Weights of a small mixture-of-experts language model, trained from scratch on English Wikipedia: a sigmoid router, a variant of SOAP for the experts.
Below are experts of layer 3 (counted from 0) of a mixture-of-experts language model. Rows are named router (the router's row for the expert), gate (a neuron's input weights, with its number), up (a neuron's input weights, with its number), down (a neuron's output weights, with its number) and show model dimensions 448-511. Each number is 128 + 24 x the weight over its row's rms, rounded and kept within 0 to 255. Numbers have three digits each.
After each expert's rows: "raises" lists some tokens whose logits its average output raises strongly, later layers aside. This comes from a sample of Wikipedia text that the model never trained on.

# expert 7
router:087102085111101113120114122157120095091152104131140166154120120112169115141128122107130138109138135129120145127139145089111160128121122116134142190142097148140125150143123094157115103153118113
gate0:115103135132133154109170113125095072117121129122133162156124178136113131167103122082140131148125141133142144144174124120150146110138137136157108173114095140162128145127129128150105115078102125
up0:162138146114100135119119145144146136144161120152132083126197134151110124091118145175111126131123096116118158147105133119123125136091128163139140114127129106126117101167132186093180108137113103
down0:079125111121118121154130169149091069092131112131130107123115109139154070112131141160102164173106143129129089125159077092106151120118102107105140144142132091110122113121132110133095107148121132
gate1:089072109119109122134128135126153099107122120088114110165147183151182179124114089105094134132145136140145135120135118128101162091116132098097138118128103153164138154148127162154133071175120124
up1:133091122159132133117113109155125121163160101180122115144100103115109140121117118130162125118164131133164117086091149136129144132176140163137110137111145135153135075106140136125153155116184161
down1:135131137142116123167155129131110135104128149181113139135117133131111101115133106123151116131128095116143127122152130150149150139108125112125099129116154135132113149114138112165102170122115171
gate2:069097103131128139103150145111107117108142152177114136131130119150137142096079131128130173106103140135110152143097133126108147141179125121104172111123111123142123124105124090115114119137162098
up2:104128097153147121144094119142138126130126135158142113134128124153156098154131105113114114098127144121119119107139138113118138127155099102137111135178107137151101141125144125083098121137092147
down2:121099113147112148169156145103156095151140133124103160117119135115186158154107128117157110160091130135076087127152099129106123105126115139148134136115069109115147109131137150194141157168106109
raises: ".", ",", " and", " (", "-", " of"

# expert 13
router:126148139175166123097193108107140117117150119161120129135131110167076111083139089156162122086123109136132153142113147138141164126148162086146134098093105117116121142152168140115085127125129176
gate0:094116128166122140134157167130068110135131167133121164106173134126131139120118120172118143145119120104121145134114201135142130129144146107140106150117146086131168142143171147154125051194143128
up0:100103121151132120164107164144085093139145159119122143128140163123154116118122145130106126116142097116101169140112253132151127125163158099124129156079104118180172137101093170107119129153158117
down0:136136134183172109149141137121178132104117106120117107101127077138113163162136124129105125084085099098135152146127160132082152144149096113136182118103167111148095124131155137095122120140110131
gate1:135110074099095136131118139119167117126130130103159093117108065126157090136176107171136137115116113091168174116180124105117117202154087153145125133142119161139113170145099108133144136123107159
up1:097158147170164125159139141127088115123121189159152108122102158126144105129095169067122147107096148107115134115110145147122117080101122144134117100127125162104080095108163085153092145096148095
down1:125108103132163144121121117137122096121107162168122134179134140108104102149128102154116123135167139109103160074131145115093141121114141140145160183130112121119119094097159106105138154145094112
gate2:144122156122153129101122150145134143150134180127172150127168143105173134126121095142100142132081160138118195092159141115124129118136134095115149116158115148120124117122114132161074152138058149
up2:138122100130154129072135104124145138140187127117120082110147152139096142149149081166104092086092145194114129138099129150121187141124155117121113117096134099127128100134136139142125142089142151
down2:148131135123142136114124151157139097086131110160125142115105102090168132129126126134136128094167089117149129156132116148156121164134117156113149117126166167091119173118108124153147138131163157
raises: "-", " and", " |", " to"

# expert 21
router:143089099149140155132102118096097113104177140119150152180143095141138160093135129111149125153114135140142092133135137116109136108115109116139111137106136128134128161162109098122135115149115140
gate0:096118162164128107132148147113082149102101154073088176114149118115118103112136140102115161115133129118104157127111166124110143096156137158148156090128114157165117126127090090129096142130133122
up0:132088115131129123111161109147141095139120163146144158123123127134102058123096133146185128142117156117082119120153102121134118125122136152163127208147135116143146116115102111099154130150127088
down0:174126154146143097128110115126167106125143126111093130094126109080133135173110098185171123142119102123117131123105100109125130145120082142171133089120101124109126120119075147106120143095169132
gate1:132093120108116113078136126141143080108090166121149088145121132132094106108145105111103145121136097129129164105093173099125098130134175134136149134130140139126117149157107118101110104173125134
up1:161108109155136140133119115129150113145116109097112127149108123086157086132133117102133094106102123188108108113141130125112143149151152102138104119086119121142142164123131120095145158173109155
down1:118129097122137097148077119126159112135126104145104104140137117141138143100119100140103115103102088146143104139158121102128126144134137158114121121152147103160120079087095128162167142137126099
gate2:090075103132120156128130131120139160131107128089121124110149126137090126144151134113132106159110183095134167084176126157128095130122124108124149149160148148148134109134127112129172163162142113
up2:170154138125104151127145173132120130107106132147116151129110122110155085115093129142137129109151114119104104106108133193141151142134144138107112139160097126144143113098120099169100094101154125
down2:103114100128090130107089119120161161143105113161152156104138134130137167107132131144128108131140090107113147124173115134122142153101147165093108134155104113148128171088095123103130126144088117
raises: " and", ",", "-", ".", "is", " in"

# expert 25
router:100130124132177134104101106144145075098081119124064073109077148141126137112121143086109119152139142105144106154169111134108119161132121106158116123119134140134116133142085162132166160081131152
gate0:094140208114169131137101106144137138125125114136111125069099124119108114080118118119120110120099099092139115108075128137149141153150151169139132118135080128138143137137106126143143144093082136
up0:129140147114130127124079127143114155170143120117140138179103109182149075139127144113121137118130100151155138126123153135120126109139149193123134134146131146072130111105111081118132186131177117
down0:141108172128160126143119067047147141120122101141125131104134093112132148112094131151130097123135119137157129145140104104125088145129128175091105135100144175155135143163153111155103082128127147
gate1:120124115158149128102142100082143110112169146129047120104123103120146140142110116149086137114132117149126132114110110097102153120170132149072096123134132126147174104116145157150055119123154096
up1:184128172109137171122143132114131157157117150176131136108121085134132096122106091115126111126099119113116110165092116114104125156134145129115130126144139132144113142085106144073100102188116162
down1:147116157129133155123144168144098096118132125152134128134157120129104115146106135141111140136092118111142161154140123086101112125167186138163106097118099120109153120142121138117147131143112165
gate2:094152153107107084131082092131159127109122129143089095109152107159098118089086100096139110127177133114148120141149105122146123167094155093171127091128055130156118141154131133138134151081078112
up2:162150084114073080096110111108112155132121119130128092099121097105142083112126116097140139114130165142166103111099133141190114151128148101108139112092098134149087100142132087181126133147135169
down2:131159136140083085154157137090110108081092145137129151174151138154122129084124141138079091096102140132097126116099135104147116141149121051122100135115109072144092139136110118133179111096121132
raises: ",", ".", " in", " and", " for", " ("

# expert 23
router:150161158093087124116100147182111183164129145136110156156113122143137122149130137133128129116105122122169145116158137143144122149109169142123120136113159145153097125106151153111085127107153128
gate0:150160139107123118125110108112145104100144092095144118126175161106139129113113085132120114105135112078147124136132158109124118135133119126149131111133123131127135143112086086141133123109094145
up0:133126145129133151149142122155138086165110166126100103146131142111102075126130157089156109099164171150120133093128168193114131190078128115153130110123134108140113124086164097126152114139100157
down0:123139131137113129137159124152122132080078108141143087123131115124139127159114139156115138129144102125118153087130130117171104149136136126085131112125120165127148154163168107128129098123093125
gate1:170145124132150103077126162126115166095155114104179116142131136143128142133120170122125121132132086178129092093097113113155112127141104146155143076139103125164144147133147125101074153091075105
up1:172129131118131121125150174125144121134145102156122095132109160133177129132159132119138130120131123115154124139140082119114115131086167130148134137147120081157171129145173103140149142084120162
down1:139128079112105079112139110137130120155137124129150137145129124140118136124137153165144151141146219093130163108139128098118099138105113145097130127143126168127103168121107163119118131138160133
gate2:140135126138141142144126124133147107116137120116120109104086138121100079116132103131122152134085134085089124155164129144111119121111106123147095145140128112100136149178157142116115142118155123
up2:107112095154126123150111134128118077183093163137127060105143084180139103127130135130131120121148157155159109134145119156093146113135087129133141102186113099153141115109118151109111050117105154
down2:114109134118134123115147123166118110143117107104199115145123107153133147131147129140124144128140089135102095126132155123145108089114077114126160120120129127106137162130071136138110083131125162
raises: ":", " and", " as", ";", "'s"

# expert 16
router:132139108138160144118089150092133101140139120177109115112137129123164106144127102164119112078162152146088091167160098096129128137144068149090106166144128151113099188121146071132146122161115136
gate0:110139132144088163145137103125116115077120183144102108153150128164133146142116115178085143137157087142104080129108102123120130088072115108134143159149129120131126118152141122104198139107149075
up0:112125124122118162122170115080131131119124105161083122132145134150146097127135114128099156122130111167109164112114085135166132079145125150113105138123103104153135072152141155135153108130151099
down0:145110083151128139105114081149119154137142098150107119126111105183107104115121142125139116131099121146139124136103139168121124134138125150145167106102140115138172140094118165103144129131144095
gate1:136122162158118146157149131106157103144140123105156132136097147105126126174158046104138115102116108114086108088133158131163090166123122153091147133110096130072101156121105106154132145135151133
up1:129109156138136113140142134120117122127144155131138126121141164122118131169158090143141109084131112121119140071160159108129116147150108142132140135099113103097116129086093100171142128142118182
down1:120153157114106180138080101100126157142081108123136131134143085113105152160101116166157144125117123104114132135102071086158094100103112108149078088170118159132097168144133120128113151109170148
gate2:118095096134157126139153131136151134086177144161160129155130133133161101099130090163122132121142154133106121149147105127130101095106094159170132126168105161143119110155163045115126116144078095
up2:122142160105085140136108122100134119153097133087085127090134144133132152172122158110127119142127104132121113113107140114101140141156151095093136135095161101099166126122080191150109149129179181
down2:072133076145152104171157133120143172113125129113134107125166109138168192118103112084129102140138098109162156120120138147122127150108146163141136170167125119119134156170180159155121112120075100
raises: "19", "c", "P", "1", "A", "18"

# expert 8
router:083114137111139125103152115101137141133133128101116110106164119111122126121148126131109112129148101109110141115092093102138119054143120131154111120160108136121140110138078092095138110110119123
gate0:150131121148125107120109145122086125141167141104089122070147085110123131100132110133120111131129145079089130142089129133127130125135152168133148114122114102110144129138137083124125133118128143
up0:120129102127098141142151102122144152138077136138177130112096179127113098094091128130141102138127102156144110098126130083122128096138117125138117154132135133165129097126101172120140129142167131
down0:098155133112130117129103149117095129126189113136092141093120095129107107133145106165078111115130167120152158147105127097096148155113150120129118116139102136114066137130172143149098139121135122
gate1:131105142100113134069124106123107104118096151105132123115155115182122148106088127157155140167124096152067129116107070115112087121147108130113105125105070135122187130142128093109114116098104116
up1:123110127168124098097183141131153135142138160140166123128105131105134119093145128098102125127116140157172134119155089148136138138118127094132099134103159145165125117119134115140166118120130154
down1:158137093137120122158138129132147129112120115167146152124120147108102119155113127102147141091107128131145121172123128121132119122119130121160107145103141155106151109152145137094113147140170141
gate2:087136126077111147121147167175106109133116121133153093120142121133126109139101132117100117142111125109116126162137093148141158087160127134129131132168087146120158102142135087135127120131151103
up2:140153112145155131119126104154122115078122114108149115131104094158172141115125132133166145120117161124140137145134147136110159129139125087158113061140118098204141134109136120150127152086139132
down2:125132088100108134112102145147106129099125131126099169151128142117146147156128100139189144103143116201110117125145170117087143117161180143142113156114129114127178142154180145103122108138150115
raises: ".", ",", "a", " and", " (", " at"

# expert 26
router:082119141150144132130151149108108110151137145134177151130116118138106123104120138117086114138166125140084131144107108123118055148109132122110134128102156157144163132138112138092134124098139103
gate0:102091118159177129085133106115107122120126156145138185122114078115134099147082114113099111136107136136085063137168112120135113136144149159113162144161128131154127138141099144146103089121128109
up0:103163114155100127149117087156113152143140134136119097105136097129159108140090106102117151178173087120079106122110129134139120109136153139116118091115154114127115152121134112118114079131115171
down0:159092130142107080133128080149160145129121138125125053157137110124136122133145100106134127124143159161156083178108130145151162128106120168166127160140177067137127121146143119116140103181192143
gate1:145099096133103164116100115114184086119167137145124125149106115138127096138163155114114137169103105132099140159121118119127135136144120104152151128117147119118090157149143124136140127160114121
up1:109137092129142135124136134127120101149131113115114129137184111155136079150141121154124172103106162148057145127130124141105131169156138147159134150104140129171116128128123150111156143129153119
down1:130153142138136147173104100158111134084095099170143154164154123117163161167130113176143106117127127115172090113077168093120116118093095130136157141153097174162114140145110107143148118104075128
gate2:133099099163119110130160079113160141083134133151178109123151158162118116100107103088095114111092163176109126177134151150167096103112126084130106154146135159127101122116166169143090158156105109
up2:124131140140166135119130127138147119091171129106144139145061119123122145125102119153140135159121101135107120121168084094072192138110125134165118155112111093144141121125154119124148088114157130
down2:123141106109134115116092162087134104078164144123144143106135099137154103143120140119142114096117140141173137083156121136130161109135151136125115115145150105175154176133132107120097108169130118
raises: ".", " and", "-", " (", ".\n\n", " "

# expert 24
router:147142155080108130120110113166117177124132146119155175133124103113093174088128160106163115132122151162163127112130141117114110129135159140162116114121139100149132094093146147118121148109131112
gate0:103113119134123133134108099119153144124130111130160147110108104139176136107139138130146147111146103116131133108079118130111122096095158116128178054137100144096156140089114112110133135111104154
up0:099081116072152178126168131136118127126131156141132114090164105149100138119107104104145094142114126180084103132120121084127085179120163143165114151129113121145094113138100173142125120148118129
down0:126144071135184076179119119132134085092135118139152137144119132162080091142131129117151131130107115127133108130144123131122128136152112119155154137132104134166145105135118170104121100125112150
gate1:104131149111115154126156128114163152094107115154107119095117151091087152161163101137154144112139098132111146124096145158113112103132147078120105100123115113138109110115103145137135136125127092
up1:120144140124135150118084164146141122106144164096154152174152138116112117074113145128123113126138145108124106116129130103140122126142088116121158139077153149116162121122137112116128126118102159
down1:160139116155184132137192157138094083094144096125170141117134138182189148153105107097148119132138145119155127175123114081115118126168117112132120127157083100135142094125130133127115170120102089
gate2:111148120139117134125104072138169108082156132134118128120110112107116112096093085125084137142136098135142123139123126109126138121134043136122125121138094141127105115146126117144156116147138128
up2:117131101136125136099120115135118166149140114129150063122098160123126136125128130091098084114192108151119114133166094136146147099129142114101150147066125164143172128065116115128107141131133120
down2:145157100096126142100101120115161154130132133171138105110124167153123183130140098148107096094120131141113089119146146127153144122112130150119160106114151142113119142128118139103172157120097170
raises: "20", "10", "19", "0", "18", "6"

# expert 9
router:136128096147135146149081125119131150064151109134111100120154152122109137112125113111127164100133112131128160133139133115132114109131086129155125130142126130130120082155122166144135156149157101
gate0:145130112130118121111132128145064105124162103100141174117160134172139129131090145115124141164132110129134110099112134139112145132116122098131157123164093148136143139148127110113122141169139116
up0:111119113102114096129158120135137132170143157155083154115090138079149159144140103142081133103156150148122122123139155173158126148167139125104150137137149106146163110121113149157085104101140100
down0:087125134156150141141166114126127135172127163118114153083137137128116120112141126114146127125134052111168134125139103165126133135147138133122107134151129162113142122152158151087103125138141157
gate1:132112122145144120104113100115068108110093144118085136141148125141089082135110147100091128125140092153111107128108099093095091103149100134157151114095132154109130101164141109154152130176176160
up1:137137127122108153137105130154112144075109126106077115115118121172072123130141080117115132145108101153123127127149161140144128110173092209087133102095150130126092118145149155105162114134182130
down1:133099095110150083110101116153155136138082070134151127141124118127126129117113124133096107101098096114141146113116121114122133164097151134128091126120106112133125148100143124143129162119123141
gate2:127135147152145131088116114130126155103079138071122149118150135115158129161087141098124123100139114108128135170157106149112090103148117170143127104145086114095114109153123137120143114140121098
up2:110126170145135131149130141110136122136133122156116102123101131092115112127115115161116165101114120132074134076150147151155120182145164116093137181161132089151130090104133107147146121088118129
down2:109128139176154117145084156092104118155113121143142108134133093120143142121122201099125095062116142102080135106113152110108123108118178145089210150111138158149135144134093185108170106154095146
raises: " ", ".", " (", " as", " and", ","

# expert 14
router:129138147171142159104115129107088136150110119110134104121119136145142126142168133160190129140117137138120151145114066145120125131166102174181150114149120122130125096165141115117156166129170116
gate0:145099109166111121179077120122106109115129144131145108128125110144120102165152152115154117130158136176144103164146132129088173132176111143130158076111109138125080126139138153122193096148163134
up0:117116142106101166105105146116144154057150176109128122127183111103110157091174136155118122091101129147155155164127114131166136109083126107130176131081102131162149107150112109107161100117148072
down0:108103126150133124105112120134078103115142145144131114079134128137132145107148139169158126136134101146122144125126164094183139120159132145127123153150152130170108114105134152134114129106127120
gate1:119178123182138076120141174101107144137106093132149124156164123167133120095145115103142104111094110138129132117114111116159108097127106151119096090113106123138118166104082146127123131160148144
up1:122153133136142126113083157124114164181118081130128089170141131148213131134126111140148120089118121158085116139114128103123072113127140121142155130115136150108077137126054112104120163107136116
down1:123072132144121128115141123103126115110107118122112086097050132104164172149133139132149144171140121110048138143163119165149142099162114155158126131114140157121114090110124120122057163120110122
gate2:122122100178135157147091127105125117105151145120127148119159112201162135195113132138122147101127091129087165165149143141129103148162108180129155138144120117121125161123141129138152170184161123
up2:139132139110128127130163136132138116139143108111142128088125159085094138097114121129184108144096144181176122113132116113117156063106178105145127120138109095164129105123127116167132060126139137
down2:128084126106140139155135080173125144150130119165082120101151161112151142167133110147123151161124168146129135141122141101130145080119133126162145111127192121108118116125141178128133118151113110
raises: " a", " the", ",", " r", " and", " t"

# expert 2
router:155115128111132099132146106109114131100161125149156152115123117106171164119124130095094150117110103143178144118086141116099105151146141123143161113116157107113184129146113127104134096136122102
gate0:133106134155082131150162113119089119120086131143093130065163091128112147082137135123159083115124136101061135130116139114142114094123156177133159146162115117162135159138101119107118140137073122
up0:103153140142136141153133126105132094117147134137124123163114087114098100143148142159150102137145121112150070149132152153097108066131117081117161126115111158187149112111122165139146085161144112
down0:122074119119169175133091078177147102155119125149143159127133153175142128131186154119070108164146076145118091128138123157109137174129175140138135137116150079159110150137141089136162149136096144
gate1:124142127165095105145118062119076123107166128128102158127102096115147145130121096126140125101157090143153110127161130085134140107159135125110157109120153116127098156137055109131128094166130108
up1:128133146134127134152088147127149114129077148104125096168158113111120123118146154139147098154145129123107146125094130156130148166115126085117089130083131079174116099134133158124113140168126144
down1:107134094129086177118122073104115075113139136150175170110159116137138132138101172123096125108148117133136161156133127143102150120138092066109128124141109160081139132122158118131142108123166121
gate2:111125137121136101088162132142152128085099122136089126168093122117120134134135133124144132169153159099152126136108139107141122158099137120145153139141141160120127137123103151128136170147138145
up2:135155139098093110119122105116135107091136162108116145106120094092131095134160144099132124073131161130148150143136118110101160113137111123130170124116112127138111140129116139111163115174125129
down2:149184143164145071144120140136099146142133181100114149149104135121122118150160117174153095166133148128171119135120103140119063139144159115102117096073125137168105164160132113087152101110126098
raises: ",", " and", ":", " for", " (", " in"

# expert 15
router:165134156123137128118130073113181128095097122085150133111152123116135115117136119118131134097134125124144134160147145119114121130128108127106128092093149121102122111153152130146141124168102165
gate0:110161111176113133133128137111145106158189190123100110156149150124109092115113134092124127090166133123098125153128140142108145133154107147102137112126134138121133120132172109158132154140144119
up0:150123129135124132101122077151121142119125174147132145125103141106139114078184137137135110119135153143110123135115102149128181162205123138121099143093098128106097124148081117137142104128092113
down0:118120139136124140093118118126112090134129122142163133177062115178125086122093128128149130115117144150155160143166152120136114132134093120133115116143128132103120148138124137125174110112114099
gate1:151101105143124160122121083111149121130138122100121109170106095145153146099146131124145126151092121129138146177132116133068145080127139162101139091148092137100133100131110146068149077131150109
up1:117137137120123142138190099125144144069135105082079182134121148159131120109118125147130168116097154144131168118114132125091134098123134119124103124147071108095101165140109133130127136158146134
down1:104121148140101095106155106132068152135139131101074135143136126113154114124151136087166099174126161148153177119132119135118127145124097093153114104105125112119098108135133118170146104133162137
gate2:149156141134143118131087106131129118151087139087128133113165141090124091147170127152115136089115114124104119133107140136097121137101108118151121098131125107138167081123114106134150148149124109
up2:124115120126132103172118109128081117109147104149093099134110141099115165132136120117140085108135141104121124099124106096159126118108171149133111147126134128130100140150140140120101120131113179
down2:110129143160087149156089159113096138125173154164106143149131155118137116088129112157109142102110116116136107173146155109152081155105135128131098126066127136072137080141127113126124105104112116
raises: ",", " and", " (", " at", "/", "."

# expert 4
router:130086152172110176146139147108138119175115096113126095103173170160122140137120139130097117107125139111122063112131136149155140101113146117120182121099132078132160117092104125174143088116097125
gate0:132130143134100145128128147096103094164096144103183126117151120175112111169124117138136134089119113144111115201159141113095148135164158154133113146122167110128129147179130085165124094073111161
up0:134128113151113145084134133095128147112154121145116134119152144142175135103130117122121126127096152107109135169134134131148159154127152150137121106082134095125131086143134103120101147102170155
down0:106114097142122112138140141118132112083149092126189150178126140129128109123132159082180171147134111116157136157096155119137133129145140118126154133162158110147104108103149136145118124145125108
gate1:132113127189106124116091103097112106178131141080126108177148163151085107154155134121105148117093095122111127137093127122092093114146126104125143098131090114102174148133109178103144113100141198
up1:141085150123107122159154123125093140090137111111114115140126131105104124113094173161164124130141113152125186100077145160180138195134121101119094131122126140138088099140128077164096143146150177
down1:108142147114109095118128133107122125140158151167071134138170136110154106133130118113106133169143129120150146143107148128119145106162132145132118147124129147133132145126127130120115106136123103
gate2:119101126136155154172168165101117096052084104126117149140086180120162134110106117111064152132116148140145075108137159139119103115124136133072155139134123112111130107131111154145088152095141113
up2:149113135109199112150150103136099106095155126122144139114066156156112097091122123123144136110137177088133121112127139108102104094115105115094118136120139081121101144175110111132092118121129136
down2:161141135116130103129145167163147136113153135135120116110141095126132134116129138130126142134149091141157119153120120139120146092109150103144124100115112117149124165151136129134106129091157144
raises: " and", ",", " in", " with"

# expert 17
router:139126118124162105086149156127146117104117121129135121133097103133110160118092119139131121141138094159092171208136125153104115129126115100083165078136093145110135130137122117139147130107105178
gate0:107077141169155115152119116124162112118123115109146127109124108125123114122143098166097120132149115142144189149112143140132160113084159141122116116127133148109111146102101151120110128131136203
up0:117101170135108122138130121148111092115137106086113085112112145130176103118146124165124089203145138142144158143129147105133135114142175158137120138103166118131124127117076136128115087133111148
down0:145144117120109137148112137107122096138177091139153136163118116099128131156148117075169150158140071113178137134169147154123121126132126165130103157124078130093122129163115120131113112109123120
gate1:157088112102110114137164135114143128128128157160116133128124122095130134139167086123136105152141127152126161154169134119114129149134068126125115097136139148106153146109132102125063102145134131
up1:115121085122178144088160158119122141144091110137149128076153089122117163132093134128094125154171145130123113075120123106120128139096137090076133144189133168163167112149118127133143132142127121
down1:121146175117126138116123143142123146094109171139151164128117138148153119115132107125137147119143100136109158104128136152137141154120150149157129146117124129128110079138142123081105121057109118
gate2:088099120156136162102120084104142125124142139105132104108155155110146145112065128149107130115121075119115101092091150106165104107109124146131159058117134167169128146070139143129141123126110121
up2:146138138100103151133097134127121119151099162133130125133112106152116112111151143100123094090203118141133141118155110135100128142120143109153098164141119149097119109127104134137088119157154144
down2:084109111134136096143131124087133151158133125077145116167088157142133116126165162166149115132139157167137077129126117119119153122149110122102146107139185093138137111125096171111114159153161153
raises: " the", " ", " this"

# expert 19
router:101123090176132122169113101120177097136092086084107087123102129108131112135096098154091152144133159116162132163170134118149106120133121163108093134133138117119167114132153150124116147166114159
gate0:122114137114081115156133158140158097110121128094101132126145170126108130137158132127116150119137122110112139123136131120117124118140137105149131134180116164164166086130060136132088143155111148
up0:115147110160094151151125130124143104145167119064104102109136177123134082166150109138119122115145151120163133115135120081138125077137158104149120132137122134145166109119072126127095107134127113
down0:123092134125145124139129174113096134109153145101115134129138162217100120142127133114098111128119129103112155125101120116111119157111180127175156153140110143121153117111147096127117096097120095
gate1:097129113110136093133138139101158085108138135157143129106148125117168161198117121122120107099088124132142119095110166068152126166142135148133112114148143114149172119101134122127126157129156143
up1:116116110118135127185095133108153121122102155149141151172147151130148184131176160188107131118123168115116160146140143146161119160112112127130155131082125157083115117149156132135113107147171100
down1:109119113135083145136106135107162137134193094131114156156134149139164131111175174106108069081105156132117142117129136144077136105119121116126127131068136090159152139137132146150156143148153133
gate2:142109181120113112115106131129167155113096116122118132134149132139158092154132136123138106116128110100103150133163169163109147120114125089125076128138132119093157112146157122167109120133123152
up2:098124121148140109139109126108122144143130131122130118107100152148080174078108141141153121131132150173124134081108150103093112087122161161112173142133138134159063124150098109122104150127114142
down2:136135121150156120156130139171147123167127096103134109149149091117105110111155127118099145120132129115142101152111131141126161082104117136128126120107113124117135112147098075133111122128133120
raises: ",", " and", ".", " (", "-", " of"

# expert 27
router:146093100111163114130158134088112143130106132149179164147126101132120121151108118144154112129077087089120094130141193107186129152116104117178078114132070135113100173129130130129176115135157093
gate0:120131130183130138149158141090106149149141129098137138134112129123137138146095126129110125102140074076136108158137134138135137162145128104168119161129170138128127138126137158115110108133120128
up0:136151156148137117106138145183121104112142144138139126136129154065129095105107105094134110160121130117138142096134108112126132113148105093131111148120167078085102158127122120123138127119148112
down0:162110081090138149135135131118176158088092144153128145116104129159141099154125126102126098128154171129109143152091157092121116129194144141125150153140164165102092124094120135117091093106135171
gate1:141162141111128132191119165116124085152119130131122144140150090088096096087096115121111170138089085093116172113175125184119111121108129124164138153169120110143105137156154113181130130141133177
up1:111162114146078116150133190113127141149097123118128125100120116119114097127123130126163126120090151146092109122132151143199116118101166156123078154107128104089148142127131128142173117108140125
down1:089157108134165118136114138097169095158118095119119173171132124154131156129136121097112116154106116170161110164179131147138125143124137131127118141157134116136091149125158128168132110119106142
gate2:136147122146121108125112105107112145122155115094133119147116105125127137086136116107107118107086109121119101140148159094177126135152141109164106130102146154157114133095125117140138101155129141
up2:141085138125154149112090122112143120142180125088154138108102112089133111123162134152117133153178090144118099100139183146131134149127177136122121125136126110176111153117107110157149123145120129
down2:116131143116144143126110152097154143148119141189126150107108122107143143112104106101163091100134148152088132129129094111121117133143130116124132112129092128132130136110090140130138151140111141
raises: "ay", "w", "c", ".", " and", "-"

# expert 1
router:161155148143128107124146120101129131158147144142097123131129161135155129106190111161154137141138151174087177122167142164127119150162088114083141141157103154133117157102137122104134097151154101
gate0:120156119144183090143143148163145099109082124099141113138116117089125128090137132133120156144121170139148127135114113135116136106115102093138096113158134202142153124158122143125141085152131108
up0:184147144112135125184114150102160120098105154134099191138130139137122103155140093191129123131121096149154168101114123144108095074183181142148084107163132113156166084122130142133124116169129119
down0:111118109109143148143125134140135091080119128179115085109133157128161158133139137122126127152076158145120128131130151108102137171128112132145173126114163166152127090111134126060125153135095103
gate1:138129106132136107114103120081161112106125105108095118126130129138141100108122122138129099195138183137143109103158133123164123137147086154131145109160093110148086162136122141142184103174188103
up1:173138124105111128151159135130124112137158094140134110144158085075159109090134147114109128143111161133130203124137149143066111128124106187151132112166113102123118090140134090107083130148106121
down1:160185164111083111119073133161123101155120119148106125147131180135104144133127115126132177100156170108159112096117132138133102120098134129129139133105122135156121131112113108128153150128101129
gate2:105136118124149130130141126121122101196137111133135099127102098128129069143112109134088128171088156091104115135122126088129135145149117106179101141115135111122063125137113172125148144191118144
up2:135178115126114128163107116144095120160102098139176137100156115127132155141093082194179137170132156125140147107156147135118128144137131067076125141130105110150111142130103136180124145130107110
down2:098138133144188077118117118146100124158131118136126129131155108161126101164117100158165116100152109153098158123156114146067090104140118179107127146119141129187140171132145138189111147131132108
raises: " –", ".", " ", ",", " and", ".\n\n"

# expert 20
router:150135084102118111112134137112129124088128113098152102103147135148111119150147112058131144109146135111095122129090151164101132140134105107101114081132114097103107126117095111146121128109080113
gate0:094132136132122134119136109088113149119139108097133078111127158120099141142148110109093126148091117120100127192157141142115134108118093127175121108117146159132100119104141080137152152136141104
up0:141126142130122070113117090118143138139106136115134133157155169121128169110168101174131116120144089133103172139135100149166104123157132146180157092078113146118116118124120102082123123126170102
down0:143099107131127129167131150123135124130125072131133166160141193115150115099149173124177103165130134156115113101144164110155138139058094106118123126148139120115148123099138136081135149119113164
gate1:108113145125128115137117113093113135131116169111188153132092176120098125085117119094111130131125159117112121147116136135097129128153114123133130102093123156116098150125106120130130127093122158
up1:115066092114152145121147118156113138158123147158142197145106140174103085147129111092088192128141110129102069101155128146140137132065118151113123152113092109123131064123125089157130147122098115
down1:107140150105144114147110105088157161162095141123124132140161101155075150128136102085109131148128111142088154159113106131128123155140121146077145109136122160123100136134150098171149089097146105
gate2:114078140126134129126149112115107121162121175118124095136117120120101114126135121115121106150124166132091094136115142150163120186139104117089114104166171138085105158104123093162127110136136135
up2:116112124116131136132148112157143105124151124175138139098125136126079126141145108136105185097122135089131126138141121168148134124117133143133187097142105113118155127072153097134161106134155087
down2:142104145093119138124129128091150129118151097090104095148084148150075124129152160136138116080074110100125122118123136085136130151095073053118147136111139103088125110147150144147093130096178141
raises: ",", ".", " –", "'s", " and", "\n"